Below are experts of layer 2 (counted from 0) of a mixture-of-experts language model. Rows are named router (the router's row for the expert), gate (a neuron's input weights, with its number), up (a neuron's input weights, with its number) and show model dimensions 0-255. Each number is 500 + 40 x the weight over its row's rms, rounded and kept within 0 to 999. Numbers have three digits each.
After each expert's rows: a language model's description of what the expert responds to; "comes after" lists some tokens at least twice as common just before its tokens as in all text. This comes from a sample of Wikipedia text that the model never trained on. Tokens count by the router's weight.

# expert 15
router:552477482534471477497537409471442506483482506564469470441466508505500438585488537489477450543532496501539499528571480515515499517528456440509478481466536500516494472451521424480490572510500544528507450511536499495527581479515534470532437531488556519424544442485531497553454489509505490497541555470569508627472562493547505442512467460560458460457470537504498519542414509528516503466506505487463515501514555501509498468487574450564494513457524561503538542495501459493519431462557486446495455540482454546475560519567487476486470488454482476467563548544501474429520493539440483518516454494468520457476487528453498502477568507458479621536541460480551541559444402491491478568506543512477551407485517520455507524544574484448490569472493495485476472422521445421438530602466560
gate0:497454497399493462480536465509415462492516570480470424582529497442459510552555468494481467472460467483484499582473537549554487509466522486532528534481526534507469464478515494522505505486496446472498517576512520484536487568463458492464505501465541490470480451524492522526514582574487500535562476469481497516595451518537406474502473489514462481510523490491535501526485464490511581589537524565565527480459542476494496444531500439603517557565624563445500535533530490418546496518477500525432472502466482491531507434527480503488556526511554408483471487490489501581538556541567477498470460518507488458454531437493483472439488513541543538489455578496513545509496483460582503472463508501542454548458410538536497578582514567519506502463534434449440455472447493515464525508520497
up0:559512555509507482432525522481497510483542436559561487438428515547497515536518487503496430508567500481516540460486520445493556435487395540577447471482526450499452493540467527497581459527533516517470490427532503500481506446470487458498441556505426528554468434508512517429516479559516508449532543460545464567487547434534495523483424464533526477460464508448507515531564454447427477464478469498465434467450463477538505529467482487481465532473477474559403545468517499566460512491509437430488471569607506458509558552507487477522477488468437450483559468496455493411502508552467548521495538520428470437499467527514544498536470440506527512477494457417466501476492541534448503524469522498427488491496498482521492594474492500426495520518489563509473480535507529459615450495537563
What it handles: First capitalized piece of an uncommon proper name, such as Gar, Ber, Car, G, Y, in genus names, rosters and mythology.
comes after: "-", ":", ",", " of", ".", "="

# expert 0
router:532520486571519495447533419506509576494487519511464517517529530457489488509477486421470476500492486465469599596541464494461450539501453528512424566447525497483611476493537489484531591462510535541501495518514513475589470442507518498521535472475516445514488495555482550539483462488516469503486486491480544531463504551523461484494481496478472467479511508460566574511460459509456524458562520487506543558429514501458547369524454460474566496503468456517471552500462512476507507549526461517568512486472524504501542535501600480481491448493515396461532516494511553498568486571485532494491430485457488554545536539493519520490506512531390564493420561473596520517479481587492511530484498525519515515534503530472487557531471492455470469543564465513446513415590450532472562472433577
gate1:529453584520509494496443526536495517596424459471527484566478496506534540457482562508542517538464451545519560556515544461530447583433466560546540464494462570480440455492512557452525527513565507559442535446477436517539456417440495477519493497569542556544504473415520453485460465539557532492452532556479499497505507579491469438510490454449490464486471515481520511523520557502491567446544560492534486550524442527506564523496506507481536523531421470467556564452535489485471543517515558511515502544540526504557511445443499475464514520542552493493477496581522577507484535461496498519485513470435501454512465435512504584539465531485453488448474517563543482452461415507535509498527505585561531484506518557562541550542546570493496496454536490470496536558406509522557526521479523
up1:533522455466582570522519523445518480503440565504526555520471553465465495506479438468550503509517466450479551540489505481503552457535433508451503482507537500598501546443529422563435490514538515479480516549487565462431473568415568489597503560443519452470458462612456572503548573517456450511478479481568443485504522454546494480529514478529481532498542488536491509452552479526539467543473456506465466530482491524485493530508483485514492538506496518503446517461527505428509427563553481495444489491471501492456500527488483441503509552564549562472490482426583447553507452549578459476510454535591484554485613516516541470540543470472511522551504450474435487524475448510497433501502494502483453517503583509461509465540469416503473476580469508492441497488507529508548548535514517
What it handles: Verbs and ordinals describing results or careers in sports and music biographies, such as first, won, played, held, reached.
comes after: " the", " to", " he", " was", " He", " his"

# expert 37
router:517530469531522478543511490510454535487494472515519507535521521476424494558474502477544508499535505487507492493525407468520484539522500534510539582505482463470547494447529438482561565574514511516533517513563512470488502514504508494525473474458509472530609508563534508462437462531506457491459523469498439532426514500522514495471451335547456518486512485599523507486525503499422488431524544396500548548474478499546567527523477510603564468453435553514511572508422492452536493529503512483555486506453480514476512526486551513478499456473471469442405565518419490507513476521485460554486493479548547590553537484510532509564523444522429568480504536448499528486474495550429462469543509473525516421409501552503431595523458499466527468527538467521495519448519481531483575500493483
gate1:543433480537526490538538577535492475534440466562524503488516472527416496538470507506498558609506530467392534503495547499501471421492472527464560604510472409460499487466480497480531530468473448517492581486519497469509476479598512441523500530498453508503521513434474464486421558461500514533505498453482526569456492472515416496460501450488533484515467492476544468439490606512466536427511408488493526501549518472562565546495491482506461502511504424614510472477503411481489566452525536514547461536445489486473503554549477508529560462499510531482487538563504569533476505479461491480484476509549562498496503568504451500549486493534495466471466540489449546491479492482507456431516426440617484481445502492478502608527493491501466493522544570532505469482517436513478497549521463
up1:461524570440524506489508575529494504556533413462538483522490523475485545433473491435556515522490525422542458544543555503498447499530477459571475502488464474546407533519489536483441516472456545522559521490512579512502475548497495521410514447463506485538547461521480534509529529489498424517569513578468451512562505521499470565540466485515513454505517465510512500559484534534487504411537514467587473551476439438490511512596479520467503576513531420547554547487558546509517543463474545551490495501442522513512511452478561464475550564514461557479473467509556512475557481489486491383451460425553515503451467544512474473524436542468442547557444521488396507528516534547515516458522521519574520532532469529489451537481461464447419485501561499491505518446558475507483442470524507
What it handles: Common adverbs and nouns of time, sequence or connection, as in time, year, following, However, Today, Afterwards.
comes after: ".", " the", " a", " that", " this", " same"

# expert 53
router:509525518509516410541450477464511526480501447496450481475443555489521488526491521505530507487490379490521480549494441409473510530556526417499483508540511476416569494493449394440563495511489500488501480564496457413553470508516434398501489545501526493424499472481494560486471481555480499558529503480542492513523514533502494481537503480563495479483484546555486448459511594556491474516467528518523516512475498481506493456509467532519493471454427499491512497439408507481487456450494542510492454498417468453478506520526506445509484551547439480480440518491530545484474480510508580611515501410393484458511484500492487490544519480484457526488521495489484512594458497597426544551514491507519473490443497491512486588519480515487505609457471493554430508504469436474386496505444542
gate0:447445490574483442537419495543479449498439493547459515526557448535445516507528459541531475455497533483483509471514496474575477530442507499424461559526452531505532540499502445538480548506524382425457490500589500505498522537463540420476470548501500456502517476512487499493569523546502465529564448500529505508544464444570479549494426434463501532442429499514559501526559510535563480394464483462462489486523570533490469557481458513530525420465495454451492513454472476496589532490483517545519479470534455468533503455539556507499416457462499443499505492484543577479444406465489501537466469498539520505513506453469475467497525499514479548509499481543499533499495545531527396607490509551479561442492540483489463518495442473471407554501465534475508418548420509515489530508526513
up0:555509460508518492452406555465457475487422487564446489499518520538494549509535530484503503509469469485453495495431438486503512464520552455432522507506474448500518533456453487483528497474407506360523421501563485500515561511512520420473480509417548496474487511517477504554485462504510511448511523500574527530579472514450463541471522517499512536496512517501566539492544447499473475424468500524511517490519525569537403633520480502476498590517495489496448477498491518504594540489475401566472499510511562585495553514559495472494402527547565552458544549477577521476452479496463541536514509463535580456476487517464494509488597511504506484508509414558488482538491476523573529520471507497508550516538549559485472486562557503468513458483505505523465439482475450526467553530486543
What it handles: Periods ending sentences and decimal points in numbers and abbreviations, plus though or although, such as D.C., 52.74.
comes after: "0", "4", "6", "3", ".S", "5"

# expert 51
router:467474504505479423542508511544537456473505468553459470438388516494428463517497509484547504474507468489509477587508488513473502508524492500541451499498458482476451413506509469488547530509481514609513517522506509424516461513496476469532549495450561531481558473550517530473478437543500443545503494470492505490488525518511500496500494436513497442415395522566506552493466545495545513493493516413490518430446481487481585505543472550452504527453473549468516548460386521493522508511498548527512418544452514497481498488497535508490470511468523526494570523556502523501538501551499522600504490493488599538549464467554496476579514491470460578484492542397504556436485472580435426473530556560469505463470521494524477620475447482496508477556501451519440577456461495502499510565444543
gate1:488501475545427438564423465496474513537518471510474524480523481498542475515534513453529478481548540503532579472530522495503525555470531485460496525496495522481479462473566443557517542437500528509468493555585380496410524563482449473501485507524493504480565476515527452457384519517469454497465573541469605492471513516488479493506466482516504515505522565528461487621510538463458553519450501491538486466433547543517554554538527510451470495498515553527481476560498461463530506479488442502515477475488506516470532505558431501482523558476465492447533535487438451535450516489460527461506536481514602487475541525560464514501526523548507552476541507541482438487487484519486497561489508514537565579424486541487463430501480581555457439465502607471532487538520461601540443413557481
up1:613463570523475518511512461446568433576524490521564557508515593471416487442524452506441525494471444440454489568581448478488454515450478538550526457520505440459529517499530525501474528522522499516512509598438473498456480496501519476444443510498477530540482475467541486512533456442425507579501498473431494566500546501446445475423436504566488548466487526484454536512492466464520489462565513501521542577498507541564480504493511504396613522488552424530503470469454502488499509410499522488488502453486510534444518485406572463447503478519512451374564512463490498497499483486491479464581501520467588497547478519519493472517462583461523508504479489456476523547523487513520511473435538501530471519520488484494522479517504501447494539487516471550475573485499479460505466526473571
What it handles: Clause-linking words such as that, which, who, when, where, until, often after a comma or reporting verbs like stated.
comes after: ",", ".", " stated", " announced", " said", "\","

# expert 2
router:506566506533491491483516482486503479466501479492452482453432533459436443499382480474513461508536470394423494501493437482449495544516495462524477459512535430439522512478445439490502596557528521503542420486499535496511502447498495490517498537485543510474503377515501538481508516506440415563448559432502508528486525464502493518518450433586461507464506518493500537526446574492447446517549502513472457505502566564493500492510472535539598503491539558494502515427375494457525474474526477492556520603476485493482540494525506436553508410486485508511477497523439496395542502495493504536535436487479537488545479530549525416483489474469468526496408509413500495486406476482464516498536543497480496510451450568496519538499559439494568484474474487489486489517567485483436501520475488
gate0:547524518504492553447496543511518499522495476448489508454549529505535522586497502498505481498557484426496527472506515518511520460523529491485546514558463499516574461521389531406493420430557464426517489512520527491459486472523467502511455495547466477486441479510566514534610542430460423494465492496498498530506526510527494528467473455546459430518433491473508489481513481578534513541463478503546526550465540472493508462467492460513522486489523567507414397511559513434538512443453529524542534587498522444536514499433555442483526428599460508400421535504540517451480447508437546535480516515533494508505540558514525524466461494506522497517532436496487489493537444558503476509455498540521522387488502566479470503505547455491564559509506471488487585533536566568595525539533520
up0:508512511511576517490479542471522537531522447499580486496533481582522533614518472574524462505536489428458607523429470506473514519515541484457550426526495512516546461496437476503495478488528447511502449486506446479506517492447508581501474472520515510526480497567563520527456574497498436454509521521455533544454539449373523509500497463444492488512494522427549516497547512457467479524578517569534525497530529494481503569485411469531499477492460544515479487559553467422545493488532458553499480569541493469503528479455537517485481488548546462556521475487533514495487518503460509591543469476537580503496489576522453560489451506471561463561503432480486496561462521528504549521474530487528598401452463538483455528506572474562537502479453502477464462522448532528565431588515471
What it handles: Second or third digit of a four-digit year, after 1 or 2, as in 2'0'13, 1'9'66, 20'1'2.
comes after: "2", "1", "0"

# expert 42
router:514610527535464468501506474448528545481432461510523433459433537460504481474478491451487487558490435494510537565472482486518518486505475480495506602516515444480499462410452506470455554539418589545514483542479450468538530475523509387519493492471519448397490480553548496523481473557497505503478512435496554529487513496507485488534524500506468445404487514569622535529498511476512473505502490457491509476472532459497556476539542550496486434450491476492549493522486500498504503463497526453454485531465509504429504482541501496486511549514493441468493587549473476438507474578499558581525533492521534553519524610522503478537512475446498576479500452498547546544469377523524498520523491519501489513425479497491550552617535523464499596525567512513515458515492432519490528460428514
gate2:514476572613508474522533563555435498486544461512525435530455484444521529444498494483535454524580514505434510410512511479529485509508492491477406518482479485451549481543536466498459492447531479505420457528493477505572528480488541506467495497482485504454439521529476496527471507482483553554532450465516538491491488509436468461493496485493536509528501532453571482456460478459507564482573417539393518513461554510484523526567552465483506562459437445441471515525488492484441546479512530568533530540535538595539451418519434533482528589477483524486521471464579442418515501506579492496497519543542437481502516574488403494542528518499490532529442532521564501563492565513500518559532561487466469493501522468453502567555465504446531572484491502455555476507561485523460550450530546
up2:502557555517535473467494527521539525556529560544499498525531504589489537554501481453503468464462562481551498501566450520487526526536495524536573497495525477479474614542459551477491456513524491476518517489477478493463558545466550495538482497500574509497541526524429452416602440469383504472488512486512484465480490448509515528468514521544458510532497463492358449563482525487496449456465566433549478484504450448481505505458470457494532441420526498539452532510534547587519539488465510490490417482518469463463474501428502507534439433439512537499429507480456495579478569518480499437534399440493468495490542475490564479522481492467513497475517582549431429505543449472505493527478504498531490560508440542546533458431479534564533486526455494553461502481464507498462462546464470
What it handles: Personal first names, usually in lists, tables or name strings, such as John, George, David, Kevin, Patricia.
comes after: " |", "-", " by", ":", ",", "|"

# expert 27
router:582500461558493406447511489507497582468504533490508508531495529471499498526471498463454522461523473478495617570609407470459462499514481539482489555439484476454547513476492505466550538568496529511498499505513560490517552494492519425496536446445535500452528497451523588471576450456495481575513537512471497504499541497554468433511443507528477508486454521521507560509464524493513463445565518486490503473502564522451475501527471457532540478481507486511498618527446526435486534507554485537496488464505528444452513457495503452511485416530439469478507547548503510491509493488495515480526407469515582480513547555514541510521525443546482589478460533466538532477462492498435463525488483508448448483464460509403484583518530489472521483577558526499521587485473467480393546585423549
gate0:499442476510496487534505509500460474527525485553561472477439490502470510583517423471449525504517489518476487517525433421492456501497505465446436429513505549486471600446477525492557441526529442440485501528431527533535524495462380475479450498492517487541544582535522460499511450506543476478498559403539440495467514489504602475463474434534470545498516462567509536462536500524442577453543586485541589496497545484512497568433495470525438527465519518517459546590532467427537545479518501456492421526523571529507541462421447534522491478488525488521517561502403464474472453442480433474468527526539503491567440477532482514494549479484513550504511472470455465476462501533521562491446501553472583436489458500520492548469520542495538494519524514522498605481504558484509494512521508
up0:521466509408485435529477506526470529511573529532468526483473462467488465554570557524470532494573554472453567473546498436516455459545499441486470460447531490496511636556532468540568396505572537452520538494466525570526522516470458497546455522604461507438487467484489487515486517575508563516488531484553517425485526494561516506483538470481497540429498465550534461518475492494480491455522563552568503451540435484517473504470528478473484455513510470452502545486474470496479549427531430503551436453499492496518488464444410454475520479522494488513526477521438458544450510557471533477541472534541453475570439512525464573511496430444518495490533526524458431491458452496451504459486517510531484515533501464431443505513473493451515536445494494501544572543552472385535550462542495
What it handles: Past participles after was or were, such as released, built, born, bought, made, usually followed by by, in or on.
comes after: " was", " were", " and", " is", " he", " been"